From a checkpoint of a small mixture-of-experts model trained on Wikipedia.
Experts: 2 picks a token, a softmax router.
Training: a variant of SOAP for the experts, 361M tokens, 5510 steps.
Below are experts of layer 6 (counted from 0) of a mixture-of-experts language model. Rows are named router (the router's row for the expert), down (a neuron's output weights, with its number) and show model dimensions 0-127. Each number is 128 + 24 x the weight over its row's rms, rounded and kept within 0 to 255. Numbers have three digits each.
After each expert's rows: "raises" lists some tokens whose logits its average output raises strongly, later layers aside; "comes before" lists some tokens at least twice as common just after its tokens as in all text. This comes from a sample of Wikipedia text that the model never trained on. Tokens count by the router's weight.

# expert 43
router:117146119156105128126100103138093125138151135149134158131142133096119137115087105096123146136140053104116135117132106125136144136106130113124118109129110145192113131163115104121168159129136135171169148160153140068140148131189155120117112127131191166133105138121126127152189162098127105150120122150072117110110138113170147141135096129108116120124101137126137129092173146154117120114102
down0:121107133135115126111121066148113138141121122127124128202147166073145188130116117110156114102124131160142089138133148105136128106131155087148146101106138125108153089154126119118123108152123095133097093153093109132134131092148138167096156115145138156121132104096142099115156182161105115090174154154127120094149151137161156126122108110125147171146110129120151096161135109100136131149105
down1:095165117163078131140124127200116088095126115100148146127166112152107097139145136146103140151138139163136193148133162150128109151148112126132174122133134140146142119119144117049114114169096127106148140126161102180124123115116090122104139145135124129113116098123146144138088146120138105117157147122132124112145161117123146138161198172130146094131126116136109152141126112085133141123135
down2:114077134138138102111157123089099097134118140154122094134127140136129115125123104165125108092107113100101138081167122129095148120129121122101114141144171139153147110117141155157129153158147156117127094195143142112115144157166176093117152116133134135091122137125164146105079159138095119138146172159107138127162137126125114149127172092106148138086143160149102118095166143134141088157159
raises: "\n", "==", "|", "===", "-", "\""
comes before: "\n", "-", "|", "|---|---|", "|---|", "|---|---|---|"

# expert 65
router:140124133145151145119148132120150099149088133145170133146162127092161121115107134106149164121127132123116123099148084146133130131095173099111134075166086136141131137123109116102138131139128116115145146128131190101177120125129142164101132109142127123145108147137113124139120155090115100115129134160100164107138117104194109167114069144141103096114119077138184133083091136149141139110162
down1:160123164101122168131142106105133166132105111124107104134124108110133166140129128156132146104111148072141161096113118149074092151094133097143124129162139132107060138143105123112122095141154129154132110139121075116156121153124142122127111169129106152114146181109133165115181167141123152126158103106122121147121155121150104174135152111148133124131095163087139128117117143115176122084102
down2:142088138085171147141139103124102124128145119132129196135124123149129137126134166148154126106094126096102136111087154124142155163142080115159147133123142145160110162157121089118157108111093101134075138114154157169081098148161130094124117125134117146105104108124110145114141130141176124112093147118135115142146117122159152105148079129092117150127102155157124117099088111082145147096106
down3:098129112149118128127128133154129144104130079184142115155135163137118139202104111159113144128140121109146106132115126130113101155108145134110110126182138134128155082113101137093106140148124123129138107138141136144112142162169099137140128110119144080147158126129134101142104187114135161151135127143122132158109119147149188099131097150105086142143130163093067160102144113165151108163162
raises: "N", "2", "H", "K"
comes before: "1", "2", "year", "up", "time", "century"

# expert 28
router:152135121147130176136131123090119105126126129132145139148085198137123116117121126093134144034144108135111131124137100154127150145115151127104130155160141120144121139150080085121151138141129110165126129163133132075134108144136130139079117129150139177141123157128099176135162138147136120152136126144125126132131130086129117119129095127122109122088132092117130135065139081188124127094102
down0:126133125156114105137138130095161152151095095130191088154122128119097143152114120127138137106154123111150099139155107164145125111124157167129099145106098099126127157117108205119120114122132085135167111157076159117171137155137104116091135119103109128158126144128117132112085108114125136185147128092120150130161111161087100151128141117129108180135137122125091148136124170145113128163147
down1:123138106110133161131127117135145131090138145131153134144143157111068118143102095150130136192101118093171098133135123103109089121096139086123126103112150140163107126141130152141150143147163121146154119141099172115131120113140130142106137108170107111092110148101108111091116139123085189111137129161114159205141175148077103130102140113138145133171114144138165155124126132146121126132111
down2:122128125127108119142159118168130168097119102155143132135086154170098151130136119123134129119094131129131120082133122146129157087088121125142118125083117084122153117144128143161121073082164127127102136147159140141128160087130120074140152095158139103127097112119154119113138138146143138140095152135144109113078185141138128136153101147192094166113152135139126118118131104104132158078162
raises: "ad", "bird", "era"
comes before: "1", "2", "0", "3", " |", "4"

# expert 70
router:144152141141133153129124175110120108138106115131128134175084152152184155141124123139124168066131099109118140142166095152098159151105141102126153127145124128150136129138085108102185160115173100164135118126142131100123106169131123131074141104179130141153128125167118141145142145110116115158152105112116144103124128075146097114136133104093104085132127130130131116074143122160115125105094
down0:130147089126123112134108147124159120137111133147152093067119153116146124127137169132112160145157122143149152127110102102158137143142091122161130136187100089149117129124101119127135141144129131113134105128117164141077119149134149102106128104127105165110082109081127131088152128176098136102081129166131128129123120102130149150101126129094133115180186127171163096098080150125104147130151
down1:122095137106139117139126139123152148123120144144147156135079121134115129076132092152105115120125142148134114128048156133188133158157140088129128109162165113104110138124119146133142138116139168124133096127147129125143112125132127114091154124131140131082132121123106141161122103070093130134146080165118097139125055121133149106133147118154167082128159155163105149154116139118105140097177
down2:105142101141165154119157116111120134125107119111102101125116141153137109156097120137095119072163089100113131124198115123128158106143119111108159169117117163117122122132138122116092205148131146132122111113135104132122148110076141093090130102135116128139122161173111136113131164118141091131105126101112144131141164117079154106113145096105133194154102168125140135105135120175118136138136
raises: " ", "\n", ",", " (", ".", " –"
comes before: " ", " |", "%", " +", "5", " −"

# expert 44
router:137143141152144112124096113139129114138125115125149166135140160061163152119136135112098136097136087107095136139149110143117121125112137120145179105127119147147109126131131107097142101128165081186158113181169115100115155162136158094129132147145149154192144160129114163121114141136117138156141108123110128131151109081148110136104114158080104136112088106110140076114122098135129173122107
down0:122118143109179122161130187138115148121148071134111108111108118119149121191140149159093143103138144095096121115160124080129125118107119182100128146073126162112071154110110168138106106138089153172126107108138100123135144134152116118122133125106114106178142118134130125108125125156181095124112152114145168096146149135090110116133130110115115117094096136139140144131123156088137113130133
down1:159078136124098129122185134097133125114121130152145129151131171130146124097152100134138142103134124094129139119153115165122105095142142121112090150142147146096135109109113101126145117143109047153106123165128112098103111151134175134083154154127132099142140132136123177132067139157133120072081086171141122143120144179102126094128145096131122133156117119126145121102127135138104124111158
down2:164133111165115124117093146150107110146162093110083186107127107084120138152112104109144161157144130094142149115117118170151127106168131175129099100109140147087119098110119124128124146126139150099146084133112135126144112158118067092145156133159166163191118125151108135119133135128156119147106094124141146118103096138132133130129105103155151141145166095116150153119086126159133137098097
raises: "\n", " |", " ", " in"
comes before: " |", "\n", " (", " also", " –", "=="

# expert 56
router:126121158149159127068108136127182130127136108134149147126136160078136161121077119097136142122098119125127150110155088163115149131085129125105133060118137153185178111162068134117146123126149122143135130113123171109137110112136144161066128148152146129148138151147124135116137157118101153141128127138144155119121104114158074149112112134111103134072154120113155117128129144143097142104120
down0:180102086084136128120122130134115099169127081114119153138128112135135142114124109141127158129147137179127134170123089168112158121099133167077104149125117109115087151091118141133150146120124141149146153159144110149107146126125128129150112168130089139116112160148133108125132105137155126100115114062123099131155140106107116085130137095137149124162074126172157163092109136096135161090109
down1:145143084109136142111109117122106164103093171122112125140123137116145120105138157101131125138099131122133134137109093133122093126167114167153115117140100110111108134109155156118176121124123164124123109116104137114150181148137152081181158122134106110130148171144103136129194120177145144161100110082121131150159132153121118122160172136150141099078181171145118134122177126115112115121140
down2:123147155140149177130130092139151096095114101142114126134108147101100114124121097099117124120115119116128119149099122158164108077131118161172168111103145120152116140098091136117127139162113111115160081122105123099143128137167184129140127137113116134101155091121125109124160045108109116147102138155134103087135157111099122101132159130134155089095100156122149066117132118095125125147137
raises: " |", ",", " in", " /", "\n", "9"
comes before: " |", "0", "9", ";", "–", ")"

# expert 71
router:143112111144155146149132145123140116122151149153116115121141123135136124096121092107159169083120098133096131135083113134092127163122122101171131114139148162139141134148120118115120134116100124118128162146164164136170058146142150168097159126154186135120114152157110132182120141086135102143089104160132156127128133086163106166111142088147129126107063127107124128118145078144135140122112
down1:126147186091102101103144093126150125112139133081146113131119126130104148118118113111117120123110132121098115088156098136144122102143104129087138071175126137135125129149096154135088120093161106163100184183113128161111143113105130101152102112134132121130130139174178116118174173123115115184148105135138097121135139165105135137147144119130133105180111122113156113150129152122157145130093
down2:168106159103092121117148143159099132120168139118080129135177130099111107119127157138118118144104106131099145123132117118128185171110136186112116138124126130096123158106176106107114181094104115120131143121125148137102156172107149087126156135134132065116091137131150149132120108136151134117128136157125141142159117173122156101140138138118091124164131132129148133126161163141157075158173
down3:102098113104130102117124105094133133110119111132067130122106161114152164143094127185111151141064098108119089146151137141142128123142152123141115128169122122124138124149094153137131091134135151141130066138100148143103131127118146111129140143164120120150131116082116138131174193109138183136133101125123079167111123122096071149105115109144106120134150150135107122186154134113111115136138
raises: "ing", ":", " the"
comes before: "ed", "s", "ing", "ion", "ment", "ation"

# expert 68
router:126163147162154123085080132168145111174109120129130160149108142100124130120109127065111126106117090151125158119123115168123174130105117130125154080140136132190160141173097141123142132116176142162130118132127132117117140148155142122122136114128185175148058144117117149132117165138114132170139114146136126138144110087137129104106126144130135132089102088123162114111142096146101127111111
down1:100094182183136119138115082131099163099172143151105136151125129124108107097097114139134130179086109140108132100163142148167140145120127124159110143141157120128120105111127186100121122154112148139121119138153160147105154090115155160134091165126099120121119159128124080103133148094155131137128109150136124129146139131150161104176134148125102112149100154121120149090105154153148108074106
down2:124121124143122150168123124090142113136177077145135119151153093140124104116136099166121146176157154110085152122108142134139174166097132150160128169158110133126127157101114122128129175165170097147134116185142134148125181170123093142136123178152120120135154127158140100104126100148133065107173117155140147137116109120110127123131096120110084140137141150125137134143118126105099132116152
down3:096129095120117166083147143131150133165139113136134100105152116159131054119097157128125117112146162112115125156121091122113083147104146097122141147152130094142146131077090137150146151102166131157177132141156117116136110129121106142119141136179129149129148139124132190136109125083119120169137135138119073152125167094122134131140154086147128131109112111089129116124134173091116157117159
raises: ").", ")", ".", "})", "-", "),"
comes before: "1", "2", "0", "9", "-", "3"

# expert 14
router:124153137155156113069093174122143108146109103142166158174136146099160124123074118127095172089126110124124133124108088161125137141121143134151156082128143136144138091138132130107150118100133123133162117121129132105138079167135127147080126124141154174132082138137117186164133119121125108142122088138098167146149112071176122125118125166112129128133129080120146113133133126128121146100142
down0:139160094161118127123114100102155136103140127157130111167125151134139146121146141107169123132128110119158128087130164110153112100133125088085148104120162131095133105108116142124148120105103175093074131108146112189073083119145137165150137110112139121103097089114115117136162120147183110103116120098093124117092150136125143109154112123163140149136147107107112179124130126135080140098094
down1:144117115138159108119119123135131163145151169172071148149115123121125083096166130132135132092169089117099109148118113153142148106084075132137109097139114163144126167149121138154120161125147151148144094094153131117130166092107142112117123123151152065098156127111153120126099092123110167156146129145106094135131153126174106147136141150097117097097149136133142144118156144085164155120120
down2:133121123118157142132165132126086159104128142174093151121079117128123102094111127165108149112151150146165129135113138107184142128117137192136120131128107111107143141100135114146148155094082126090145141088101131139128135104094116093146112105162133132132119113120105114130176138160192142141135105113138093109176173126149169122138113148118103112185158100163118101121126127124155133137145
raises: "s", "8", "3", "9"
comes before: "s", "t", "The", "A", " first", "S"

# expert 59
router:112105118138137157132078154117111113140106124122155151124112132112155173101099123100102123094127107131100129140123116148117128174139132121118160091143112152138163169127077124101126125129168102187129134142148154114134123128128187131136156129173138128132101138135086136175132125114122147122086125150159132137146113138190100145097141163060123166132134126123104097116113154142138175084117
down0:099122144137116116098133109165154123111127090147141139134116134154129134187114171110124097143107106134141145099162141157106123122111126132053142141135164146150122142152139123159141113119155138105100168133126094118118138141140130118092122109130119141218113154129139114102084123109134162082173150163093137158129130121141123136119075143114127129122116118177141136115116109149181116180146
down1:102136151134104135115122114145131119132124117109130154131135108092145130134153124083076186119078109117109150120150099088149089134143123129128121157102127089139099152121179118123148106162126111107137153138141131125135122144147122120106122109143095125141086112063171132122126167157140149120158145093136094134154104148102118137096063113146119174154132124111181093159106116136093171147143
down2:163107123126117095132150117147131151125134118135106148105157158109090134111154136171116111146145136143175101122104128153116101107122081112094128141110138095174143146139147113140130129139151100121090161136158099108150157105150080099113146156144142112117186107164139143123128124145145098134169125142103111154094104112118145113186197125150152128088155093133149129145121160110169152099106
raises: " to", " for", " in", " as", " by", "."
comes before: " to", " by", " that", " as", " for", " in"

# expert 33
router:125127143147165140090075153107126143128147128120155126163094154134145116126117119096123159110129107185112144117152074153139172119104127125096118108134115122166125120160125132080138141108172148162130124161148173129113120127136164135109095137170192149165138167128084133111155146089108149121139132119116139125153078105150123148103106144113096117096071145119120136107118098117120150131149
down0:161114088109103102175117120138108124168155129095119150172113122137151138110124110144096136164143088112159129131115130143135097142141070160096146107115152110143125126107115129166085131143130153147123093129140142138122163122107095100118149122121149115124172108099135143135121143123153109166130158151152108143107145113129075140162121091107184114115135087142182084130169153175095107125125
down1:137136138095165107132174152185136085137136115084125132112123112077113135139093143090116135089114144103133133132145130117146097155131128115105126122130165110132111121126131116130177090143123106097116150152103151153087114110127123135144120108158147162090146101133140172128088086134118174156071131101172146174132150151137113103135123127127104149138130074140156119113131147170099102096113
down2:133097132152151149125163138159121118086139113169103106137100176091147115086103080121136128127114107120087103140118142102076130141125177142141132101133134164166132094119106117097110118111128137133125145137100150135154111111147141141140097136133126130101125145188140167144133125125155113178128117160122104085079088157122124145115173157123101117171157106149097107178127162110124107139124
raises: "2", "1", "6", "3", "9", "-"
comes before: "1", "2", "3", "0", "5", "4"

# expert 66
router:146122118168179140100096113148192100185076101146158135164104143098158125127125115076130150101125100119111125125073123140107146127112173146124124141153169117164105097147096113109152135140106139144138116148152164107152106138157143133131092152158172162130142145119127129111173132113118136139098110132109174124132115108126097163137122126115117092092126100163121113113121145158114119097116
down0:146142115146102144071134146105098150117133080163067142118131120104094159135153153137101102109114116101164133145147123117136123132147115107144167085129089143135101124148140136096115101134111109170092137109102161102177096131138092109139161166116129144091110153110137131160157130140115144142084126125099135122115134116115160157177118128050128130107133143129148134125103113175115135098113
down1:133137151112131102138106108146068131114119133089147094119090182148081166112151131179127127119113138124108104154136147103168106121145090161081139155154115124123158113114118128144077160123097065139126124093144122133114125170158135145145127119115081095097131095119131088107109125104185157119139158145147119144147128112126143125126130140104159126102100104121113130093110108117095127155098
down2:168151121089135124133128082156102127112140140150117097089141126129129087115132108110115126160111158082126125136125091113146122136112169153136148114122132114157078137094117126148084132131098137136110136140196117118159165106123155094110148148149158101142139132121125146098139122095137125135144183104154129109053177142127096154145113135177127135135133121155119156155119116164089148108166
raises: "2", "3", "1", "t", "0", "4"
comes before: "–", "1", " |", "2", "3", "6"

# expert 7
router:147154144138114145112140090163138143154119112172162145138128158130132140121087076098129129112147120160112188106108123160129131128126141121115124126132094128149157137146114118114182148101106130135114112124171118131112112153145131097117140124154127112118099134143111164124178191114089120152137091122093136128166132123143138127137094109117121077066158116126126103063130123183097130128162
down0:107134123102142142164146122140177137142125143092120131160131139133120144113163097113052103144138157064141124121136144120158126138106138167147091152084128198117114077148115104132139137119124124169166091132117126153155133140102155149111130104082087117162107154092140123101132134116133132134170108122126129134121113141098140081159100134148121167130135143152142096124162140110133141121168
down1:132119168120124114177090161127096133126135155104153125136133141123146096117123118136149087135156167160151119164148150092108118167095119121135163085124093128104095141092109123116104131114122131160098163102090164122123128109083169125083169087113130145095153086156130117131137121117140155149119152107144164133123104177149108139092132134132134089152086144099148144124137105075133145118130
down2:099113097160104143121097144111190140116121149140084114118165104125115137096135141142153107132099143121132071162110102124104159117170110099146142108148122157107157160131141145146166178122143125092186139121102122190138178137136137150126142115133122098152119120145127130135109177138124139079135151168150130108129151103150087092145105124124124140119098163118100146133140110123095162130104
raises: "\n", " ", " as", " —", " in"
comes before: " ", "\n", " —", " L", "---|---|---|---|", " A"

# expert 39
router:116150124138154134097085109129170126135127128135111112185059174096166128109123118103114160119139118145119127154094098157117151121096134126155169115155141143165162139157113114097149114056156145144156128128142123079110119133127129119105158131163137146141100137105116188117117151104114161174137109139112154124124125126163125122124108133110103089128110115120139102108143093150104174100123
down0:121159160119104123070148110125131148145128098119136164154139152153106127121131123141168109159109120096157120119105128103155119124127115127099073135134130144136162095159178159104141143150136128154092105123139112139185092127157126105160129094112126123124095135085170137119106130168145140147177170155152137089114188123135125123118129147099100136104081115164114162133116133130150158168139
down1:090139141146103094146156112157134092150111138102152082150107134214159111127109094117120147153110125127146105128114109145128127129109086134123084116132109141118081088098130113115111136144112137135105138105112113119136144163079145064122084109133094101100129159119166148089137115156138161133105167133123123149101107147142105145138147128106149157140140143133112124172132116151141122093181
down2:115140087101111145113109124136076141124164133137102164098122118145116099165145130140092148114130134104103107119186126120137123125163110127130139101122124140118113123132116102112123116110121140142114180130127113157101088115143101174155166129113158185135143163127090123119135146123053105135164137103110108093108090103159152163087110177160115146096133165087118138119112139150160115119133
raises: ",", ":", " and", " at", " on"
comes before: ".", ",", " of", " |", " and", " in"

# expert 78
router:102155126137146117115140131096128124135113148122136181128079146136149126129082139115168137083150107128098119144132108143136172163117116075128181133147148141158124139121099072131174106147162131127151154131122149119108130113128097115127123114143122154157113144151083184120177147114135099112084103139147130120136116099116132172124104130093123123113148109167142141118167068163110116136088
down0:057122107094132094144137147126087129124124139119118107116085159078120150153127137163103101139105102092130084113097095127119126116146138143118122129140156120128103143100151086103143118148159101145153138115118117178147183142101131138133164131103082114160087129130126155096134123118080131104148105163125147130147174123153155114134114140118163139146150130133177124081137150149158141147092
down1:114127135117119163108120111123060141101106109140158141097158105141039147147150141183137136178129094116110144161130098105152133119095082153130127132159126138155141132157112144102116122100148140144152130127121097140113097140119109131106170125150126118145154116112144113136140144151134115096098119134174143104132144169155132143136066153108147156106113129136125148100166114170147166105118
down2:166141125125148090129131121166141109116100162091129139095155082122118159129120128174159115113195143123128130112183122135109140117149122169124106139078128111105117160158142145151116151139116154119120146112139111082135101141088141091114171124137108136145149138109146100131120145108124067127121142085119161115111056138123170143138143136124107120130137158175153122144176145109114115119146
raises: " ", " –", "-", " and"
comes before: " ", " the", " population", " age", "%", " race"

# expert 41
router:135133167143126125130157162107130125138113164171128158123112188143134172104099128112142146110061099131113124151127124122115129174112116102180143130156099122113147110144106129112150125132129082118156114156153136108117070175167155121077154091153159128140096172165090123143101131147123163114111100163149138110153108104148137110138141144132124120120075130123127108117142150137124108137096
down1:068124110166097111116071163127151083115115138081153130118143153157121096122147100158105142147114131099141117129164148105120100131117141143137134146089143138088151137112125165125154148129116113142158162090135137112163125133101110115139122143156114115130128118107135127133135071152097062084108143131171111115128148121105135096123126156097115130140147118109170132150162141155154083118071
down2:123114175107130138124135176113131139128110088144145107155134158126111161155117085137102110120146099153134119083156142120106105119143104105148107119175105130099095112091134147127098134141118142116123165121179134134179160139112127147144158081130117100124123142141142140159091125102135133150153168111127116183138134095166161147083119140133169085086151140164112156093092107136143108111115
down3:122133150137176095143117102136071131140151143112170145135117117096134155141156100120108108114129143125117127131144148088106135122104157156130107096164120156166117131133120107114123150178162140131153141094139122145128134146109126138097095112109150089115093142141161139142134115134091152141117152093131065102137131074155143134129188088157126141134140112151081093168092102127175140105152
raises: "s", " ", "er", "ed", "ing", ","
comes before: "ed", "ing", "s", "er", "y", "ant"

# expert 58
router:099153166139127142122108104144102113124094127125161199138122146104148115105107113070164123112148107141126177148094075129119169140116147130152124092145153137118158145140122089090124135123144130143150123132145136126139140146145154128132135086129128202188095138158074158181118130161119110143159106136125134124124103122158109126106110123126106131114125092140119107116149136150106141102086
down0:134156116157168153108111105128147180098157114133098111135091159162069114128142119124128136118127073150154098100061092130103106148150103141138134138098133100120150089137122157131125139110133086131106151100130149130147136137102102124154106122113109119132134149122129153115132126162113139133190173110101089163132116110117130161144155103113163182145167132112135161143151138137114080149125
down1:131127138068118125139098132110103171133107137109120129120151107109154124117165103125139093058120119127112157145143107124143155131114169185105115117110118056136119123171124115142114136131126133120170147099158112141140121144121171149148115118098090167123144132154113147106155136142153086104140114139136109136101065142114092111166128117110122132163140096156102163122131118157154113181120
down2:117121137131090145108116101155103102155112160127115110147120131133097170124118125146152083144188173090131172078131119115126095149095145184132111125152121145145170118138163094100145119110130181120124138136136122160094121144140129119145116096075132117121125134113117092141145146166133086102146106160135118153148106123125128152089159177157156093097125148120121125108130088114128092117154
raises: " ", "te", " the", "qui", "t", "ch"
comes before: " the", " ", "ing", " addition", " office", "iti"

# expert 47
router:146127171154110119120121121138112117150110104144184158152070152132145128102117095087129129092116079137114167115133122168107149132127137125128153126137132133154129150151091121120179129120119143167166103144130154110103128122140127135106172112129154139170097162148129175119126131119128152135151111133103165142132114117107099129127101148124072137088077113108146102064168078155131144129125
down0:134137135124124124083122109145133129127125087145189133128118138119101114119089131158149153150141104152134144154101090094141108103113125080162103076146140165154133143145153114112103094121146143082101116146116120160180111153176112092127143126165144158138145120129112145140154108139129063137119125176131092155137162128118145116087159146154126101139127107147164095138147093086150114128133
down1:168127108102155136089110126126148158145107129128075116135125174119106133112130150124164090126168102134101078128106116136128152076132155108131133122126078069140090167130130085121137108154150167115094142155115087158122134119127133128158133063097135133127103141130115139154142112119121102113132102115128131114133151099125125102179162126153185151143126119172120085124112092116137124111135
down2:099129087106126125159129123142087100141130100117132101131109169191139109140093165101158120152125179164107081152103149111139067111136121132090135080100132104150144110134149132118140112130097099159097167139091147146137112103159139143124115152155119151125115127116127142119140077120138149140113121111128131115129141181155167158136155109161099116134133121107134175142109111143136157103081
raises: "\n", "op", ".", "e", "ill", "'"
comes before: " ", "1", "\n", "2", " |", "3"

# expert 61
router:153124124145133108115123112148152147143124150126155135151122130100160126136137113131119163114141119134143145147110095177104153127102140108161129127119117165155157118151131130053136137088125101135137146172146122091149085128123119117124117110186140144151093143131118146118140167088068147173104122152109177124117090135148118128072122153080099095119079109120130103110167113134121158093126
down0:170113125119134097124154121130108164135101132139108074121132136126108094125130099137121140149124143103118140128113074084096160128123127113141094107108140126142130117121132078126154110125099117129156154148130124206111096096178112160129104111128140091104113123142097116124095127136125168097128158103101104088140128171168080132142138140129178111097147069148119121143136081152136106128109
down1:130129165131135162142116123165181134106145129114082150141117142170112113103146120116117142145128144184159126143098153116123136148114080111102131146146072140122133115117124136109148089112158131148158130122136139155148115127089144107121095114162125146136080114104148131143139147120186126163151143077128155132171105149178112130126089104114075151124127132145134128142125117102066178106114
down2:098123161121111101116099115135130141120144123147140097110128152087117159136120152109118140141157123142144171126124138090157115137118132142101093134071126076127139151095117138106093113120115085152117144096157130102089165108164178112095109197137141135123128119131167111117175138152139124140123165132096134133127107134171127087154109144172113111144132158158087083143177129112138122153112
raises: ",", " ", " |", " (", "\n", "."
comes before: ",", " |", " (", " of", ".", "s"

# expert 2
router:122129115128127128131123184141120144136135135157171125129138136123173153121117109131190154102078133162132121140111122137111138174116154106123196108156117136134166130157128122111118135132149141157131148112136161117134069122142146138096169099135182147130130139186112117114091157108101126107096104146103160107121134111153121084107143139131122075118076128108155114089163136123122120098102
down0:141134106193140124121116130161163117142168126134102134149093069139115115104139118136130098130114082090144126169091124119111118114132152142122148133137131113129145152162090118107122080134096166099126089167153142185107140144144120104130117158111120126136122126135135086140115124097196124154111144122163144119153112169124134146166088170144140152133137095163163139123131103128090124097154
down1:102134084113098128153130132128103116086151123109106099098113141133145123135136148101158115166097166097161176116149132102104094119096104110108121099145150086107099129129137141130140132141075123135075172170117100167105137122141118104116108124137118119119150174098177114106157157140122168114140136162161154092113131123153112166148100167121128105131094151088137105135140116136147165105148
down2:098091123136117135132140175089107133108152165151101165113147124111152151119154117086137070129128123118141153131093112112088147145142066116129105101122086101122106126120093119123165109138136157130122096074158131149137143151163124122163130155138121103119171167144188086126142128132083139093089158114112119152095105135143114123118141129116147141128100120137142142138184097130162109128138
raises: " in", ",", ":"
comes before: ",", " and", " of", "ed", " in", " with"

# expert 16
router:090122150166109119070133135137134106137136138143138119183074139110174128123135138148135186133107110126135135127155097131090169185093136094150159078141121159113124144142089119127208147098128140171125119120127163096168127127125130096122132094148130144114093139110114169135151119126124158180136102148125130123129132117143106127118124149127084126107118111136155138107128082145112129126122
down0:118124122114107163106104135121132108184149143108143127107101119143153098084119150117135145097087096130167144156157109134125124095133135099149159124100175132158112142153132144133127157123162097102099124121099153117157141100092116092130141195171084133127088099108153090138149117141098103134115115128170144148157130121103111133133094114114152168106109201120158107112108126133135124139116
down1:163142141175178132167120119132075131142123118131150129124156093150083085154135134101135114146110092147124168143084106131105108165130140135140110135132150125157121121151138155147115133105130128082105143134136134163136086132123127150108125145123173151138142176151136114119129186146104158144114114125120144132121101098097151175175119137163130169117167113087125072167142107128118138160140
down2:137102112145144153148120107105120115139148160127097119090171110100075184134150129142148124134115153158113094132115168146138143120090087159125133100089138106088090152104135102136093187114106131074112154111104156107127153130122125159110155089174131169123144184121127119093141143135139100101139140148150084127144148110141144101095088138115118139139129127153132132103132105121156149132111
raises: " in", ",", " from", ".", " on", " of"
comes before: " of", ".", ",", " in", "s", " and"

# expert 5
router:154126172130126139126118132147123122150101139121150138152128152108127125115098128127121141100101120099122134106122077190123163127095134087130124106123115161143146099128077130122127101073168102137157121130148136108149133143165155133135132101137140144201129137136138124173127147095127153207115115136145146119120150115181079131117095131108120130114140072162148103101141122142114170119097
down0:081182186147144119165171174107136148096085137118163152145124129136148103112157125092114132130102116151125116119158081135150108176120160108152136125122155114144077131123126114120136140149110111122161148126092150127130155100126117093131078132160165150080118098115156152143120130133103116154117112141130079120151082154170123143164156089113090146136124123133117136129117144137121123142158
down1:105128164162140111123158115104120105094132151110118136121147128138090149150154107124151157150151117145060114125113104131149096129167141143154129111152137138094127103150172130156136162168129100084099138098075100139143158148118156114118130162148140162135153131132135101162135126130132120117173130110130135167157119092128163108162085140172132113119151191125154118108135097170116116085124
down2:100126132120138132135099142161112154167126119122152142123115083131138121135141160107114133092089105165131115138180125118101140134145154123146096115091170140103100128083143170145104079111130165123108165113175127133116135127148195130146131152139135139147186133106147155091138163110122086116132119135128107145146123146100170150120133110165100091101158085155154134103115108134163161118134
raises: "6", "5", "able", "0", "4", "8"
comes before: "0", "4", "8", "5", "9", "7"

# expert 57
router:147096153142140123105088151143133071153121164126129126156103120075145181124114113111129200114102091099132184131117109133091121151121146091117133129121166169131179107155127098123142095098141100142167129147137117117159082155126140094113118103129162166144114151130113158145145145119126140152127125181133148096162119105131111100119128156114121137117159118104155132131115131142116117118084
down0:116140093115128124137137108127088142093114173103156144155097098123150114127180120126116115148123143128120081106122150128133124129145109124138155144142089150106104124133121142107038137128089146129130135094103134123100144102149088116158134127119119137129125157145153160120129101103122153057066160089123096120135127109125119154107199124127161138091140155140135107147113123094152131137160
down1:118147126122158137090138105133112134121116066118148093163089135132120158135137154161152097145124089091142139108120140142152106137130138111145132124129159111056134111107143116090146091138092171132140111094139121147145126122115108146086169084114143112119154107115124140133138141109106107135102171096124161119157153127134123145094106119173084133090108149115095136144076130177116097156160
down2:129108162185142157130120136154124131096130086064142120126179090152158112133140131118099120083147092086134159105134167121152156115174130138087146139092075133113124159108140147146097142128142150123130139112102145108126113142122126077110161127135153136120122115133101151148139160137098125095134143072137146168118100184113127143138116114132096125152151158118103119130118145077113148112125
raises: "s", " of", " and", " in", " to", ","
comes before: ":", " of", "s", " zone", ")", " code"